config = dict(
    d_model=224,
    activation='swiglu',
    normalize_top_k=True,
    norm='rmsnorm',
    init_std_qkv=0.0361,
    beta1=0.95,
    lr_head=0.00671,
    warmup_steps=308,
    batch_tokens=65536,
)
Below are experts of layer 9 (counted from 0) of a mixture-of-experts language model. Rows are named router (the router's row for the expert), gate (a neuron's input weights, with its number), up (a neuron's input weights, with its number), down (a neuron's output weights, with its number) and show model dimensions 0-223. Each number is 500 + 50 x the weight over its row's rms, rounded and kept within 0 to 999. Numbers have three digits each.
Before each expert's rows: a language model's description of what the expert responds to. This comes from a sample of Wikipedia text that the model never trained on.

# expert 51
What it handles: Mid-word pieces in headers. Inner pieces of words in section headings, table headers and sports stats, such as Pre-draft, Coeff, Receptions, Treatment.
router:545532500517525506506433485516399494383604472507567384579554549541576589521484454507494477600426515504442488424493446492589522475543436433471509525551514521590512486403443465475410494546477437434599623495439475509421501517525482508448466453555583463423462552451512498457499442549525403530497471548506499500475493472384432522590496465429490487447507485552483482503459502539454444477462497502463463446418527400598394508412577536482548413514427473520522461475488543571557547506513552612507486504572567528540501420451520643527541491486509525395465441434527491577489504530514461464526495454569551494521475520510493507553492557522484474472437498529406499465542504544426489459562
gate0:517435516525545453526462499402548517451428492577542439451496575481392495461557402474372425507491494484444519405485432479455473582579515481460462542595442413518553406567489531537552520496578500520461505557495533473526538465470414487523654482466513453511464485440520563483498541466605513483397516456533484416436475457490513469443555484405510546544508499431438504498508461478497504458490510447523482456447493484445528512552446535501425542445459510578521457445517473499453497423470481541506529548614454555520552471427543578523477430483493395439549496550414450474534500497483598464454500527466466511527560483566473529560450551533524538474579482607502344429506485592471524463402
up0:453434558540549536534425543539529612415445451435560534446489508460484404511489431564457430595569536461490451485445490504469529551566453495597459389582482422543519496589547487410428558562626436496529539473522506478488468519447441590558506533525464404529537500472483586445485443525563358479473485457572486428530545462511549469492536544468574596559503547442604562485511536499566484512444482392512474554401531506429549483475461603525494491453407520436517429489461553458544536462459441521475538511546573506515485452491523444538466438517551532468525467490422426507544472529450551513526572511429507578574461460484483488508533528466542468530531531425461457487463480551491411441487
down0:462425644533489535504471546561576593596566525461501501516521494484491540494539523531528446480491488475582450397515576504448508524506459553558519536500553559501575511522451482533617544466520458558593527430569495533507518491438548471504540407463500430511499449531544462475584538553494471575453526495443512423427528457527523509455483420424580403498503520512480462478448556505431483376543513572428476515500548424576455593563613548453503453597545493425483522521495592456531557546559530550427571495519448533477515461491488420457511433520471486425449549536450485560448369483606487573504540520468467597456496558496466492512487452505422562476479538497504447475580558474452564481591

# expert 52
What it handles: Numbers in text. Whole short numbers starting a figure, e.g. 21st century, 16.5 acre, €57.8 million, vote counts, chess move numbers.
router:428538519588536423433479490550501404511480622507514535454515447555472543465402543513486524534440445503519519482531500532541536467500496541507585460556394509477495490467443449527423474573474517447553484567477519515565441496494401496566458519499436510556444420537517504471436486585602530466545465543496473430576420467497424588506523463523504494428526520479540584561526563509447461468510454631541496542522527488579505503397574580451427485533455509498494482558527454441514569456533529542436498388462558469512505487460416534490465442528435592535485497484438500518460554482524480554515562519503462503531434509488568519607463497439578556470554562606515494552609615597442379515440
gate1:574448517444474516448499412513627500536525422580528463595475496514509504483462563481482523528528422412486504558503521474488458501405413526348504531394554535546476443488505498463559438436505540469582477533498557514477496535393476392576496517461574512459522518505464527482550390466527655591505442505462463464468539464477526557478481537532479665459529517505527541517545535438565526540550570520569537528517551543571380505627501530476542505520531431504465570549496435501458544454502564464514544476519503571594507462478556473467457415496464490501388516555532509442502510540569537506499509587478425560590473581501487551533494520535496538525471493522534437566548480524454517576441
up1:450545429571455473492457582512448514498510583399455587484545485496511498463491527561486479473476573505514560412516403580472470536566533587575471437549566444453492597433471503500495457487504514505455491386509462518537509460566527586476552506586482522510445443505532474506476523558452448415593450455486591538447512575543518461521483420546494421486466473520468565523493512498439460461442430509472515512581452445484570464422480412573421564553541582430537359436480554484527481500573419515471524545478483474434572559552514561517472558612520461453574484504510545594411449550459472504526473447525461416373547539550426448460430511492539476584452505466421528536474532463494470494515
down1:513400464555527554477524510445482516530482434468585480497469494483523474480465497500524485482560506504613502407611483517526567480497556521502474440511445513568481478558540497538529600536519587550480538432435521433484527503477534400563493431497428483406559402482502494499551514583504561570525496577537453430507525578566568433453523525488470516571519525449464587569503511437419464424517414519527493510523517525615515390487425542530558523466400566509543463425560556513550487442523473535487518514519502515507403497550518430592536425523461545464528556525461451475520448572539600379517387573490472466470490462549396439515549495557471486549555420513435488531549585501473411500610

# expert 20
What it handles: Mid-word name fragments. Inner pieces of surnames and place names (McC-urd-y, St-ony Brook), plus year prefixes like 188, 199 and the minute sign ′.
router:482489575519518432540436540480512531503466517530470558580505413511556401363528532533566513531548443516497497427514539456561525439440520590416531472461467550511525514462427466482421513506402481528549448540506535516535481519458440538511394392540458481497481579522516501427541429499532461576500349511556459468481465569461543629461506544481471586543471557528547536579502486567510473474469560547475446578477506475530465499518465507500529579457427585607468504570543459448533586510459556476438529516579558437481457438499548614430600516568400535509529525452523529525470438497429507498526526417575386518468539530547493416477537533468463507432559500514483539518469455552391516532531
gate1:539476492560537515502534507579405483485534525497467481454480432503473565530472512458509382537600515470488594487430536499509495560595515507401524510400513518396489508512608444496466412418491503431486558547485432475544462466553471500484499497506434440481466476486497501561579482419529458595450549490390431546477506602546542450523526594523515469481425486565500509417537565451471460475519556475551566568459450449525467562503554551478494456522466586497500523427594391489534365453499432463507509493410494434552471460469523455466518575593572420487568464487490566509540459426463522532431510515496505433484575517536478529434388581529488398515423483474433549554556556505441467480449
up1:549499478447503491487506450469543515421479488529539535542537535599492536488546376461587580527451532505489522495588463599489626560483527523497486489535510502552534520572538527468514529501582422497444545557535560491426577527512513465558538511507539543534474506542505483535446514479510497498544457536545533473508517435445515508421458406516501484474506474562507478565531379524540510515550495441465458519540512526484551452551443463447421504580554490564520473508463569627560563538547490483513571524526514590376452556519437434454433348539600607484509502528428456515522515487611516473550499542559527544498537489492491421431650488533485518478463537513478526555535423410570530672552
down1:489505516477537492522427517446525640473479460526459483414500483444466638509416482578520529458433453543496533505439403435500441391478550436562465503541524570556486527448453418566530527431527424509549452502516506431478510543388480508534515516441539488508549686450495521551462522477466585455469447564386580504544539399452502483485540485452473562534446493527435487475570566558496494523400476502475515458520577518494499536536480454530447558508577526513466396521399483490570500469519575454499553493546473452469554554501471446551457460574548520588510431548546494534443562544486498594508503498482542461513482503516505507502559449458497525443457496510638425431480402444557510438429